From a checkpoint of a small mixture-of-experts model trained on Wikipedia.
Size: width 128, vocabulary 16384, 43.4M parameters.
Below are experts of layer 4 (counted from 0) of a mixture-of-experts language model. Rows are named router (the router's row for the expert), up (a neuron's input weights, with its number), down (a neuron's output weights, with its number) and show model dimensions 0-127. Each number is 500 + 50 x the weight over its row's rms, rounded and kept within 0 to 999. Numbers have three digits each.
After each expert's rows: a language model's description of what the expert responds to; "mostly gets" lists some tokens that are sent to it at least half of the time. This comes from a sample of Wikipedia text that the model never trained on.

# expert 58
router:535505511618543544504460504539550559558424467475512475544487450556544501414491596402555564448462537502408565476450484490481514520483422488591500446533568572505545480497518572475545498409541449475429481541475506535457463446465571478442471631541534516512513582534513513487476542508412578480508607484469510548532535527508441446414412538527497415472563514470514395488561528391548453547469
up0:467530504500492476621515550450441540554535537460571475422465556570549526527440509471383453553422560555491515521379438394442492593475502516542533536542511448479517551554506447488457598528494589430458628482513527483585480560535488520418544475587558521500497514533530517427388534467552559437488521484442441476403476462522535487573510522470451490513435475513472543442512546436488545473474
down0:523554479488579440632530489522465526498396543465513527528527485590458583540537511506416592442549467519413500426457468392447552504593473490551485586479511570480492511545454521513394500498447472448542491536447534546497543480431511572479499498476482389445551404572456476505464507549470465494528446505522558538462517559536456554417503570459427476498522498492380591460452542497493474536604
What it handles: Month names in dates, usually after On, In or a day number, as in "On February 24" or "on 5 September".
mostly gets: " April", " December", " January", " March", " August", " May"

# expert 11
router:405411422479473532495459542443544478462474410491476467489531450511485377458571423477606499558466416454484510615532573490479453484523459507538527519427545460505526471499486510402531423497514490434498587479486482566594489491570400549435463517497515467486525514488522587456522455466589460528562545403534395561509498605557523514437551500439523557483518572482471491552490480496604546538509
up0:476522490560544351529456481552463460574410481592495514463520535556607540525409553549488465494440466543482602520428522517398499504514586488451578409534380505529505404559513484566412508489472575472488538531440449511503476596468548550518454545552503481495388505514525490431554517481530519463425477497551554565557449477468573481536547466527498543449425464440504539431477449536489515487517
down0:495492472531411510419535531496446448427506483592452420394549471548501430564488520460552477457470406540473529473541419464563491552470511503478588526427517513496539520510481458506532434526477577467438479410548539554541527533535425514585442569478522438473563556465570430498485430472519428476590568451583465537500490612519444460515521567460561543426557541520462516522437418479582492579557
What it handles: Straight and curly quote marks opening or closing quoted speech and song titles, with attached punctuation, plus pipes in television episode or song tables.
mostly gets: "\"", "\".", "\",", ".\"", ".\"\n\n", "”"

# expert 42
router:514545586473535512536593493482401456499494536445572510472590476408487422458513549495473447485509457545519469598451564527527530474548534552402547583506480554494443514491473422429475466501526547507601588483527412437510469513407484548576446511476475527400409526460478441526512558460495457415487520456505522458433469431408564492433525493544437537546486471487647489556499540504509573540533
up0:444504467552462594532495488521452501640459424477523483412545526488489469504498535468472517497451523525493472488529472491508656617505550444420520431477543535538509471590466399489507447507456462565464543495515445428498506538595573550501631507538508424447502381586477443442482562480590525434493536515448463528540508501462551461545622500500407469487439514451561519486518507506532465479485
down0:482406533473487484495520522415557511396508504559521580561562366544543544574502535451567528532466480498553435523533525580463504518437506575508427473477587451501550401489307508551504442447516487508552490463522564432479550422590489499555516540512533487474499587459531595520535455476501496494508503388513496491470456531537388483467447564476510479530533514507450547546533406491492535492440
What it handles: Final suffix pieces forming abstract nouns or completing split words, such as ation, ity, ence, ness, ict in salvation, contradict, unpredictable.
mostly gets: "ity", "ation", "ence", "ness", "ance", "ization"

# expert 20
router:487564530484544460350502516502448460495612513518532486513587516448496443553528545528453425408432489483503599534514573583527559418624530462576497556540584420533485438606475525482453491452480518437513439464407525511496510474522456503567474562410513556574516509483512482463474486512419492493465507442469476538538512569509476494594562572429481513538468489537464494418522441485527500377481
up0:487434480456402622514592443448475536471437554466514452450475492436527513459452472520444493515517496444527464443458486457501564509494554448592501539427487468456452527482574461461497508480503539478463485505508540480602505529539475424398573477608525541516525461526500456531576552598511490603554487530568503482416448517433563549508501535397608479443568506509432591517586582511454410475470
down0:387564475487557584588433540408416569443591479452484558449454417466496503541460571490525509466472532548597424499476514530577513487493529459546546501503398480530474469492516477525461486518379582476541518494460520612528458494555466556385462483471532510522524420533489405526520510541522583465442613453518488461531464558514477528425503495519570443465557455507502515497523563523486569406438
What it handles: Capitalized name modifiers such as Democratic, Republican, Green, New, South, Labour before Party, York, Korea; also the noun kind.
mostly gets: " Democratic", " Green", " New", " Central", " West", " Republican"

# expert 39
router:490396522450600451552567542430422498526429351443576445462427577498423478427486523530497457506517498467468543581479493505493493411502547483495496418523445533537560468441460461489454481471569554573431537467507518544570466566533470481511549596495509401453538583514533428511500545508510492444509597498540544473513435588542479470468547459527554582476467523504535528411574534534540577432490
up1:491549504502548518560513556497512514507534527538434453484517514495570496495551512534580513524549541467383457488487509511500594523536492442541471555542538453531388569449523428562528534532410463418575513427525461472598590471489473552344546508493438433516514478439426591515462534485562484529464411440434496472504552443448516488541481423487463446430437645566431477500545466473534500449522
down1:477482559458505421485507531512499447508449517472509528448395539533547546519535494482524585384527483488469497437520491555465503446464450552509498447496458503447613504631565492483565392379511582562542614472482542507506413451586558423556517524518410461462534523458551547457512575517457456486473415585511489504547513503442501485483422535535526444510532536395559464450557580516458460551531
What it handles: Music release vocabulary in band and song articles, such as album, single, song, band, track, vocals, rock.
mostly gets: " album", " music", " band", " single", " song", " rock"

# expert 13
router:430566475477468574525487459448540490521519525515549406484458537523441522554530460590444519526563495530529408453508480423551555573484563460470389490482550444418555489519527440541521437501572507547492570523546421499497539516460544445555432546521462554536448599497597457507503509472433505558539519575529441474478381563394525559492438405568504419454464485500540557495439554535536506576420
up0:450515453554414545550489567436428556415548465449528509604502428488443485512513531486554474536531488500588519553413601474557547516572467565437558543452494476410448511478519578414526528523524503486435576483477581453497570400527463516466522528493594505473468473415498477407456477456521599441516518577369467560483488521527544531482567477422494518592473452509457470489513491403497504546504
down0:485520532539461520524425448529509463441511511483409489494482613509531459556517532517523505502500513571539445495551507447496535480527446456421466471530578542514536482389471592517518434552557447547533513500467509563545501486493512445436581474520378483506377500520528540540555389429503482444556511507483530561451498503436530493539487448525519442665391459450462538613393570480454566545527
What it handles: Short word pieces inside words, often after prefixes like dis, such as ad, ast, ag, k, plus year digits after 1 or 2.
mostly gets: "k", "ak", "ad", "uk", "ast", " ex"

# expert 24
router:448523550528549470490516422462527492472539536523484454548514562462521436575544464582462494485478514567531456422503514482510388502538507477546495480403567552491480480439576471561491427518530545411439433508419499517593523507543516497524567559489476535486476540419558576434545469502559536516454488573422558468543498469555427545439542553577523524543410469527526400328435480485481435547408
up0:442471383470468521557565506485533528554579501383547460495499482514437562537542514524563520521498519499475554496445527407486495503421496450460547441499552534497464500462551502454575468514438576453598506493562638466537565467535415525495540529447500475569552475512602464413534472470463433528400449552500469449520496441538532517477557464481529513530471416541670518481547516425478527408536
down0:516404408394520474509583479496558426419548511435469513499558516534511530495495463481488492592471559494545541444537529397505536516432507538495496507541479610567421479456601490546518527538477543482535489455482520566399522493602444539577508431569528429460463494580509411523411390463478542506381481506465576545445459503490466507513590558505478506494568542485482512458482562406482520484562
What it handles: First word piece of surnames and proper names split into parts, such as Mc, Dar, Brid, Dun in McDonough, Bridgers, Dundee.
mostly gets: " Dar", " Ham", " Ke", " Mc", " Far", " McC"

# expert 48
router:457563437463513470515541498536503510511585464466461499462455499482513561526565526572511441449561438496522529459496481610504500496416580517535584397548435559446518470597477415465476434563436521531430524482512453493465504474548454479463481481571566486554516547435538478531584506462592504414553389568498467422444489421547505479442598493557497528508507510642445445559489469549429527418500
up3:507493526560470528522465510451379594472518448538434487485551505471463476602474461562448613487520599469468557525368518463509460568531482405520449489447471431453429465482460463440526555566519581403588475548488456468511555557447400522500480473575537554495565579533434536432426501533500493492489532483438603582529535507514555493548440477548515550439493507480484538475443446517578458453503
down3:577556465505526449501474479539341496463530452405469554475525544553579485433550413576386479494529527499432503463508528504481537482512534419523499468523496463527489496545459568424528522623425528429496485496596466389463460475541482490475479436594554543479551471554473544518460485545381495509425458526498535510442518481591613531473510574606467527569435522533524487539532498526494462549461
What it handles: Opening pieces or stems of verbs and related words after to, the or not, such as dist, suff, champion, help, prevent, defeated.
mostly gets: " champion", " defeated", " def", " adv", " defeat", " help"

# expert 44
router:502519480517523393457472443546513470506519526479486506531453560521471468577555442561400402516450492505496542446493501534394487511497502462440528478574553527560549404614525555554443558556446450435579430557414472509478527578503591488455577510560472511460492509498539455426502523556468547492463490485554608566520562446506499481453441524602489460483546531481529449471432510526410383541400
up0:463507405577478611549470431486480532573499530429490453482462484450489480544531534581591547470515496410483485496493495525464542505480536474503554508493474477555440569514500585463544429483421451484449549524482510474502473482585457380502609529507546523526546515401529595587438591438534490435456506560449518480496560573581545505473480567475505497458471540450524410351507481542472471404556
down0:426408605589500554428447510493475501507485416493422470534536455563628509477531481467488527542494532573484443533554409478473530471466549538477499614547351547524550498522507520444522523446567486454402500532511485478588503438586476438519461581559473482506521564423536491513423458462475516512514489539537473610506543509387590461429498522536525481471454516481492549427522458435454520547536
What it handles: First piece of a split person's surname or given name after another name, like Tim(berlake), Z(ibo), Ar(lette), Ko(eman).
mostly gets: " Al", " Il", " Ts", " Dim", " Ale", " Ol"

# expert 9
router:492497521459462429552452549509536531453573505489465495522521471522489474595377515515516578496491404514431614513438470586574481487506432520476477492619496466516427524563457534594531555480523521577462563491435539522413496482435465513565459455480417487484463547598502534546602490416542499440437520416475538533531488395550467454545516557428542429451550543542505494418471524575449553499522
up1:479465408482506496488506479440474523475500461484503503498392489452464567502538478461499462446437383484525517476452476513425512492540476510409521491467499539396571498488580564487516551490546567582433598546493462477535449447582577552435583598501476524582557484520545520466470487512543512523521524498525523500538464470532485436692518559415519508580574485403474511537419450416565512541443
down1:527420588481493496595560523498500498515515535429453449549468445615416527566414561476521500525476521507509621498527495469539549458498438568471431530578474587540519520491524465565540504416466541442458513438565536449418506474537454435541456519544507622458526513495474472534485486551461539513515464488484480465436569524547494417511548372544484407504448422513570425580397426458547493508506
What it handles: Nouns for places, buildings or domains after the or a, such as area, station, village, site, sector, temple.
mostly gets: " area", " city", " district", " station", " town", " village"

# expert 60
router:451530492497473445492521501470381476475617530437504434605461488422499537442475509415533577522468547498535551458526450458506515579486468517527393547508494579494548475476460594469446513569581444591475516445477537478420437517511474483504520501495485488580432475464535444530482451405446470577469438577496530521423524602498472582469407462576537479485508557408473488487556441517436540593446
up3:435525506526434529547570470383463538472502489484455535542521442463522473576506602537487478511465561467504557414494552489509526528515441348493535475569500491530495495518502557480464455528490471446636494550542553487515487511426533433522547553586601599469465564429457549531566508488448456390528436432511534517571434541467487568449546497472530487537521417487559535483364519428459551499535
down3:498561536399522536449494461457487485565478486533492496589539472516543443531443527427492461520508558429474503412537459497551513472502401380543579416464466582484530459398533554449537478464553454495438482484539500504492552512496564575478558539404572525574503565462448504580507497465568529407512439413507513504582516553525443524520517476538477567552512588473539521403426570446441582536414
What it handles: Infinitive to after verbs like able, tried, worked, went on, plus modals could, must and -ly adverbs before verbs, such as actively.
mostly gets: " able", " could", " into", " helped", " must", " asked"

# expert 0
router:441493483426449475512442544530565485533480448590494475493441507482569509508560521477522461498457556460425583656482482555394492487460438559509568533524547416566500538418439483493524459417466542529416458395528434583450520524498463556431541507425523461447529572557542562548533535452555450496540534496515507501469499485512460583452481548552458403554449513433546531487560558539517592509402
up1:503592540481576536391477500528509482483488476510419489565505482513485502527484551459506542450616478417528487465533555615600547524585544521446537559561477559482476476548504543554474451567432411400581548505431568446513472532394456526543491535591400481538404466431487542490517534521395536537427495462471527433546529473450491450427485399522448467420515505541495492557518502490521489458489
down1:497506476566569493553500550495557529559524488493479470508523445444474471490508536534506554574479436498440560355503525448445513453480527554501406482472496562398485506488613515488522598517599534458573536492494506426482430464482513468530444343479498488426480527534545529549540469432554450608414440540527455457534510515549519519491500567425462403441470516556458549527422513562504474512629
What it handles: Nouns naming media and creative works after articles or possessives, such as film, book, album, series, episode, plus published and wrote.
mostly gets: " film", " album", " published", " book", " song", " Film"

# expert 33
router:525559565511610555514444386521503415458519419551492497579433452439525459579569572549489390498461540488428540473401460401467456538464455487496529496531476452434558497487465636534481494423522439500515442540521522435454487515546534563431581548466533522502490499415440555511454477505446463504505477587507559504502560450483437475581517440523592492526514593513537514564441465545475513562484
up0:516458442403499550577485460451438508473552475421477549532426526420451588512571542528437434476516460494560494572426437535465457547529568526501399429483486574549515512554487496484551586547479517526464529459504463445603546487550491585547520535572451438508493460429481413393475493491555575500552530596450469479479561448501493495598450420448488443511389458552557442485500562515484481526544
down0:511506504438523606543498441522499502509468451438464478493498458496538549605370495520436449450479591430523472456479482530480516517492505516555477481527472422511585501568565552509532525569457453568559470435504448581569513560477556566466580564511379458514552409402555566453552421505537500490451484508469512441494598562532504591439435449460414436499487474490556512474452498609473485464546
What it handles: Bare space tokens and first pieces of words or names, such as U, H, se in sect, San, Los, imm.
mostly gets: " U", " Se", " se", " San", " Ag", " Ge"

# expert 47
router:447419423501488500503558454342555476473510489466560446555526543559545458593462487576580427567545552406515438433499597471557493480436527509577532507492447544491499574513559529509561470511481460444534564473476499456545516444465502478431461560601487472407544477517547535476459578562521501514503475531539531505518468444486433459476613551533452456440442525404552467440590537497539507410484
up0:521583487480444454439454533555449520443508523499535440528438496493493393486571413503429508476491427534528441621464518551489570496426477486482525495470576472416480539532500460639472624492533506421429521511518480549551524455479577487573534379485512505483471532531481407502487453543515564482434537407505489492500484492470494541557498545491607483543459561540415489476555462497518588521360
down0:572464516556481422607450445479505459540557492465421443478482565535545448511511510463474549521473575422472450532466488541479493471511526535490490433408503564577528493411441470592501513561460412570383506555493415483482462444481539471503486512450502539445514422515437616515463501493472401544552594552466480435549501559495480450577492512577587428528571499534588442469544521608528507478538
What it handles: Single digits in coordinates, scores and tables, capital letter pieces starting names like R, L, C, and red, mostly as redesignated or redecorated.
mostly gets: " red", " yellow", "Red", " Aj", "Con", "Ch"

# expert 34
router:466557567537440556466439485521532518494469560494488593453524526533585554560479560565481464553567565466438447462518572432526424449464467550559520479509542499532514492459550538460580495513470441435436506485486584564525499452520397505429442480500413536480544489570523557495446495489499461556540609458495503458531561591584426439559563557431553405449502492413408478559463401490505570504527
up0:480535535561508456414471502606434533517493532445589479470510485631468490587532502585358420467455490526477539452416560499474511525506517511582491497442546523522433431532402460476475559537507528573499591434493485490471520481580514376448550549541542587449471543507493441507403589487565515441491508518480558539461543476488580474548521506513589496516509459515515547498436522543403494456566
down0:509503570541481483540566438458366420499594484554551467521579375380519527577456595440555493500461462537539524547543526546520568516401473532431468498490520428517564464434547443477476527507478525432505479527581467522472532520523473476498454444516467523521442528516607552575431521491499536468462480543497471421546397475494524543534423476414354569533557482523474517523501526571519516528530
What it handles: The, This, These, Its and Each opening a sentence or paragraph, often right after a section heading, plus some mid-sentence "the".
mostly gets: "The", " The", " This", " These", " Its", " Each"

# expert 37
router:490580404446519507592497571469518572450557466580541386530521468456454432485488548577525549517474522526489601510504434544557471433526436532403545527480442558466479491530483454544496539507562442487477543494519504584507441468449487522458453437487438578456571554410540512576608603496555573556499478541481497483449500472533446474404485456527477461486458420503630518418498474472496528417475
up0:485507543509482544464580475500596453549532455463504546451520533454492482468544522475565470489574449531549501546459537438550527414531501561382545506476446501510378506480510626475403569484514569489574563440465604483526484438478514532576515557476459528570474490431532464519431552441540492457526497485363435431482506413434575521414456486502473472450512493418518495532500624486509512574450
down0:514631460567466521580500525504454538524537425534410463547556580508494443482542466546540579471500355557483538484479411461527454537452475575487482442573438515540471541467500518412581577496524474450522489496521420465483501598535529476469486522466454442364553520545417421503591493476464450472490535512501451500540606523580530469493485441404555468492507521459481423479565520513495518568569
What it handles: Singular common nouns right after the, a or his, such as game, war, car, event, accident, decision.
mostly gets: " game", " war", " car", " match", " man", " law"

# expert 26
router:499379345564486496499475463525515583449462584463444532544587539462536523541452446457419485476430509557604459486563561478542552461559459525521507498487474545505549525538432484508558522499503525518571503480485593460467550483440511566535519523508398612509523519530477574560530421536489485525459456508524569546545480575525539491486475420491387460500389474582510410495510545537412459531446
up0:431504552539569444492485484452496491429482427568583572463539502527501543464511503398491540522509500481526465491483450464501520480445551510477567457498519506478532548546562533383489552460517470420451536348534492451554459516423500502477576484463471390545567520550413402522485525545544475490499566601433510523428433463466459677508495580554526471501509392574534513537551499511544486494467
down0:418446591452440509407514509577547513489553465521460510482521446542510461464565561525439536536513442388529494562533469590464550455468483424503508504519562470522486564465473600484508451537469457430540550585536436459524537440522550515463603487570437519522601509447437484481382424468507460519492563584376567444471488500545403499482512492563562501488456418487516541528583547494483522453436
What it handles: The letter r inside words (intrinsic, attrition, consecrates) plus single capitals I, G, R, N and words like addition, North.
mostly gets: " I", " G", "r", " addition", " Richard", " Carolina"

# expert 35
router:476540509413513480432550484432487409486566510425612449405521476520580536570523505446471441548484497535455487534456508526548485482574503479410468499593495478491447525540457459577491550564419503572572428516570590433510441407539461478562424465445512586558531485513529427545480472575449461506423502578506566518485463476456477582550454607454533515540462400483549484559470451472489519462488
up0:430423531492458538493599415462516539536463527441550458520432559399464462440537532484546519401477520430527515495517427455537525562548467479515500580494504576550447618537571488564469547516506482483495409471544455561522581473536533552442471438538510503545472425398430588446446526473514421553453408502430540566608580461552557464481497526527463445526501496507490515479431602490447479482534
down0:418467466449499506512531598527466530551487425475511564597472566506477443508411498467466384580424501439466437532501574534501591496534489422468480514501549510442510544621522476522570487472380476466463481457499495488508517533474499591457504554589535508577437472443487484469438574495406487446531522561448584491520505488529571510582518554573502460502473405450509476465455525460467640515568
What it handles: Adjectives of age, locality, politics or nationality before nouns, like younger brother, local, political, German, plus middle word pieces such as spec, umni.
mostly gets: " local", " German", " military", " new", " political", " Russian"

# expert 12
router:477518551431505527534524442474435543435484487454488497454515460412546412580534484578389566486543480523435505499508493504530463467544529475503528481387454457509513569445559406488492537513580463410513460505492463476492478516523534527555497503487513513454511561411518462496573638474497510417496478608513531528591507403428550477396519557505527577535453423550588522443474572507583536418417
up3:473449536456466496612544529555540441555444468496492562480480465481573498570413519463535472559473497463494502474477595438436570506486557536499514554548486573587490534500477546600422472555433394542545562495507582418550500564466490418530456554470478495463461555560557515523586458504541469525557449512446403511467448605447522528528583465423526461491530507557454573408495408468447513496419
down3:546514576466477443507501459468446494532472615566536505432470458505592509364426454523540479455476414505481579518554457536507570497433447486492426544472500558606473460461486480457483510425492598405468496493548569535591482542517509593457471486581431408385444504565536527485516488420494446481441461451419498533584483529522480526516531563482478505467583546448516585496527540541575473486527
What it handles: Single digits inside numbers in election, census and roster tables (7,723; 3,686), list numbers, and the piece ug in hugely.
mostly gets: "ug", "-of", " GK", " kn", " prisoners", "iang"

# expert 5
router:520396484500469490478566489493450523512519566453555454446455458520475575577582471478514464479545466501527463526487531552507493533545609492543511454577473521499509461543530510461415421487481554640480539443456455484468507525395486649470400503451595426528425495500503503543488634416418605470487453541464605466520483466496545545456469485550513519501505495500487535404553540439537503444457
up0:482578392500478457564494501542624477450565547485512561522367539489519476486510521475520434448507516447416574456472485424441580514537516480482504499499500527569525423526443559506493591574474468541559584493455486500520483561546453433493602528471403499539491452487461411447559426516577466528522445520530454570528511532427456450446500538481560429534510594408425464523498483519450569399498
down0:520504527508594527476525564641533416442499532547438513474449544436489563434486462449521481435578577568554583497434447493422536503546502480445472548523456535464479521510502458467483537502554451420455546462481525501500489433629501489530505476487541461452562439467490481493525485455582508410563444512536426505503481523507482552433413569532429424607584646449468502461499456449580520481468
What it handles: Adjectives and verbs of extension, leading or continuing, often after the or was, such as extended, lead, continued, entire, returned.
mostly gets: " returned", " continued", " lead", " further", " leading", " increased"

# expert 61
router:465471502491499528508518453423555406484492432491445501543466454468554509420524449634417558548487487434464505586542570443539522427455452530507514491437463461451476456479483390481518607603516575400582487438497551514587506482536538561500464485499499558474525524534477459513495560514478403558430532501492459515425544555503522471465507521356476640514463490519470528523502516552519597501574
up3:527439463458525507473493565462489468549486516458518500563521432421471512500529540493503444409603582526483480514464484502510476498553566446412571419494453532512465423494480473513615496456526529549496449516384447488494563499458498504501560525519591432532455505454477421515660460536461529413559493568476530542521468425446499438577491461600537545429609495613491465570494590493515456455507
down3:477558473547475371540557525437565512429508512587480410436467419443549463453495527512465579442515520442505457502590522502501557492516544494440568471510544518481345487539539482462551547449520526563521527529504545513471564567519476527594586535401549438430438468524447551572461550516450517469607437469446545415399457493555481466521446486531560563504556498424529541503426496468525496523473
What it handles: Capital letters starting a word after quotes, brackets or headings, and ty in Etymology section headings.
mostly gets: "E", "O", "ty", "SA", "U", "SI"

# expert 57
router:497442570448434554453412525535585484519547470555510562430452488495498482440435451430552529569449454500514428564529557450430485515532438448393526428498517518525527439492531462540501489551436470379552568546507482577451501444590559512468451411532532497514546572523476577493452442520517541521514472521579397584542582447571508474531518482458545505561569506436501470571418510445584510551548
up0:488433505453498454592608451573504420471485601448489516502513474547512453525424624539572518492522488561416516480515459602532534505513545595554411521469528520515432501489438434486473455389533483433487479528443499481533383521522434425509527531539534444381458520500506500493528504470439556471537476531502525437398462543500495606465516526482477586508520558527488600390490424546489512514474
down0:557423491502535488475499448477443575535508520538514533527448506459511499341498517470498524548481452439471454511419489544530556417488495555568482546482516503466565506432524540497579392558510450516453618517504508449511480551430508451540481411518428518440450520524496586528538576481470484494559384539578504442509573500563462420539460479494432393469534536522506555633523538560575489473398
What it handles: Apostrophes, closing quotes and possessive 's after nouns such as Packers', wife's, plus possessive pronouns like their, his, its.
mostly gets: "'", " their", "'s", "',", " '", "’s"

# expert 52
router:478564510470518399450521502432486528537486437572509529511594611530453541462490452509407495443532565433573459451495514584526549616540479520570476458572497599486543528502476503544368472535458521506555484536507425543491482502481546456516411418512508544428493485581564480558508529445459529489445476520442510487486490532448467611543505498601456574529433463427447483483440578480497384557481
up0:433567548496450415511455524405501507530547378549517477489475463522546427648487556463547471424483554477568516538493464541400519498628522421499528444546490474506551468559356575502512485580486453549434512460470490509531465424574488531483500523527543491564527501496473576446461495548530474460576521451419489499493572464450447438477587497469497481547551445485469387517555567442503520475531
down0:525541503438503494444469416435494575504556485484526459554560488445475526511455519581562426503559589449428498599581508575462419379517499472539561500529491527453492499522400519496438470464496502558511508575509469566444473475492513593404471449454568531588519544493519572498437461427456530502474511466528517510419494569503559495519570515444523471385501599493464512583519517385522501391555
What it handles: Word pieces ending personal names in lists and tables, like Tilley or Aukenthaler, plus step in stepfather or stepped.
mostly gets: " Anthony", " step", " Tony", "onso", "arl", "ardo"

# expert 45
router:494441508511520543502443508470457488465563549488575500539502539417549458598526454583431482440538421496528440429479550414475567555542444422544535413501553462454496463592478476516532479487448542415550446530486519549624508532442525494436587472550497520394443519445561495475405624490439449574466484586491486462467573455554453481605479517514488548493434527563534545490569467495494472448504
up0:481526496488452449559512480492490487461526433471444470482465462433531454432566549548489467463419583516505456508486442519494574484450541430607540555454471381580504502451395477537440473412495466467451513471538479486416521503460508472535452551565620551543445470465568530565518465547445599543448510569544608429501580484536498518488421486466455532466532540405540515561409537598458543540537
down0:483459412438572484497440506574464448488514445541448458525548493439488475461493513534431448455490650504480497482555405500461546538306554474484499480552488398530481502505568386508521554506515441489471452549523501551483551471462499557481482576528630523442554568494584501502467409520490550518495482503504624561517562469520515469631492499480455472466443561508465547531474498471495474515553
What it handles: Capitalized first piece of a word at the start of a line, heading or name, such as Med, En, Sub, Mon, Ele.
mostly gets: " En", " Sub", " Ter", " Med", " Per", " Binomial"

# expert 32
router:453470471535503516493476460541430580489510376528510488432477561518488564537528472570432499434448539593484495539508475436488523431549592531374557523541477543445461523467480522508459512506445547474540471564485442492520512426447501563523477493532518485496558559478541523610527531600374539567530532620527379419472461542477525461489471588531474482483533414519416535504572473480479543552391
up0:502513514587429449598544521475482530558541491614453534468483573522442481524502605447515512511578490556522508427477410544564421501467497473503528453559604456516475554578413490451438397452536433490547452464522440446517517475568387534443535523397436544487528406483472497456475596620526512508461524493399510465455497516520520531560513536502487533481539487480565469397545514505554508438478
down0:447398642511525485585541504465462528458554434590551471454470484454582475571541534584547539424571434594437483496484459520425527542557497448581477490536499418489465553477467432462507513468480482502531543581493491340458481547476475551528506504536500549512461467486489504440558501532571597448518536410492493487493513557420482465437541473491576369416503529462553495551473525445486500534475
What it handles: Inner syllable pieces such as et, or, ey, y in words like Sheet, Competitions, centimetres, plus American, Canadian, Arkansas.
mostly gets: "et", " American", "ey", "or", "American", "y"

# expert 15
router:510453481521365496508414479530441436579475481538420553514570508480571489408473456559577507444428450457478578469531458553531477475598536465517485538421545531482571465497577455522510480499409434488527503556488492454478486487472506507489514531489537531453510486594438542569460588435540509517499385535406620452551538513542474476555447454626548541538429543425524471551518546488448498577488
up0:431525497557496366584485464483459499509452419539498551495473519511503470456543480514465494559454470540536505489460475438478520470578571459535449557527450513573506518554538465489436506601510597527473556494508588440482552479605583511572526584464558472472475524503429452515506488518434626500464450469573448570512480525406557526516514418470515446503452419538495481546387433371565475569484
down0:552535497606488567484410420455593526497527552484465480506546531422488525538448383481457544456404528504525441514488493533514556448447443526596447518541609547537512541506482440436609473516452465535420505482552580495517579557560569494445547598539536534445511551477590438469426488479492553499556506444447470480500582516436580463482489453438473471474475476596459440514450475553441476487429
What it handles: Function words like so, it, this, having, such, especially so after do, plus occasional first word pieces such as Comm, My, but.
mostly gets: " this", " so", " it", " having", " Love", " what"

# expert 43
router:521458494584466458428427509542544475525399465510428559515495511504497564518438448579406530476447512473516517491487517441507489509427476434559448530555538570541517454602595472523448499552548560512493522481496524553626463477491576538531438434518399477368496543581563539589529525549555526415517479498534490516554539494490385415568480554539495520425492623467450543548497544501492499504538
up0:436440470533476451467528347444528502511515470468542547561513543491504498395495522562564488569514590508533598513554497567513543506529471559554483502533500394482481440566525514557458491500523501548520573486441481525503503439482487602530514485479565481439418395566479475469560504496405515595535486580486476511474496523370560448449519482439563577523587398481427451519489435522399474502531
down0:518558432534526539533517531523591528449420493429550442633413533548522422515521486478499503539505490505497499489437465431494500580521444488440575567545502485406480471467552627574509520471499382365497531500468477520485549582481513511548542422475518542467423516519417460439507510516534596536558508559544541496442535460474449491472513555566439449517443490512533484507385525505546429577405
What it handles: Single capital letters continuing abbreviations and acronyms, such as the second letter of BK or CBD, and table codes like GF.
mostly gets: "&", "O", "Y", "G", "Z", "H"

# expert 2
router:529508579580550525472519591505589538513501549476408559496513508488522488421437436529554575566434565444410419480498528508443456536421495517488491546444459597490482472459545482458567520417439522482441500465489551518429538477507452530473489487599523521415520466538560485504468474531512429369519527425518453450538476579565507520461552491418569479516597560445481399511561427536565511559568
up0:509529493438460458522556507508518492355525522438562540374481522465516459508459498494492498561566535606469552515464464447482528533544499485529469522472483514443491461458443412601446565589397548434499420540520469422471566514513508491526463592549561547402500513512437481527438540613430500437505481469476581551485546518457505454484601497487496586499502482531529512402547457535477619424470
down0:539477444463477556555462497400516353463572497377509520547459520469413517539403567512509481584568526510448440506470551497531454455508458415551482530485445458526570444474506490541500489526523463508485485427540558509513511474481434438462548595560527560435557539464610488538351485633544477544489487415467555575414525525510520434465568475490534517499450534527534571486536493518523514482533
What it handles: Closing pipe plus line break ending Markdown table rows and header separators, especially election results tables with Party, Candidate, Votes, %.
mostly gets: " |\n", "|---|---|---|---|---|---|\n", "|---|---|---|---|---|\n", " |\n\n", "|---|---|---|---|\n", "|---|---|\n"

# expert 1
router:444544474494417535471515576530506476504471506512504474649515490524568551433521440467488520543511515519512469404574471530504449457499465550573441441433534555592526502445551531530504562581475421379382510532514596523471550417517440425541482521496426600502522412555492582499486502514561508567507449526473484510448477504568431490422487599556534503481446542454440563470451505564465456469569
up3:475465447556449479514529546483505488576530446495571531549541583525489477512556568544557448523495581599429540507507546668497451520444443469482533567558542496518418501497372458508376495525487452477487501480567559508498509429506440494533533544493469585426560456454552548538491549442498479536535477462467379454483590497506521530514477448462544447485443459557480464427338505524477469504538
down3:565453521432446535482439492507453503543495427507427515416521360473439524452545420541464589468486457431528440513446429479533495521482497462505460480429478512449600542580549543524590588467482571510576523551457529620413526547545567539481496443481563393566414510556452503446523423526477459532516527557574533533482456545574483487528481533570400510539526527514439533544526445463529514466479
What it handles: Relative pronouns and conjunctions after commas, and subject pronouns starting sentences in biographies, such as who, which, when, he, she.
mostly gets: " who", " which", " when", " while", " although", " When"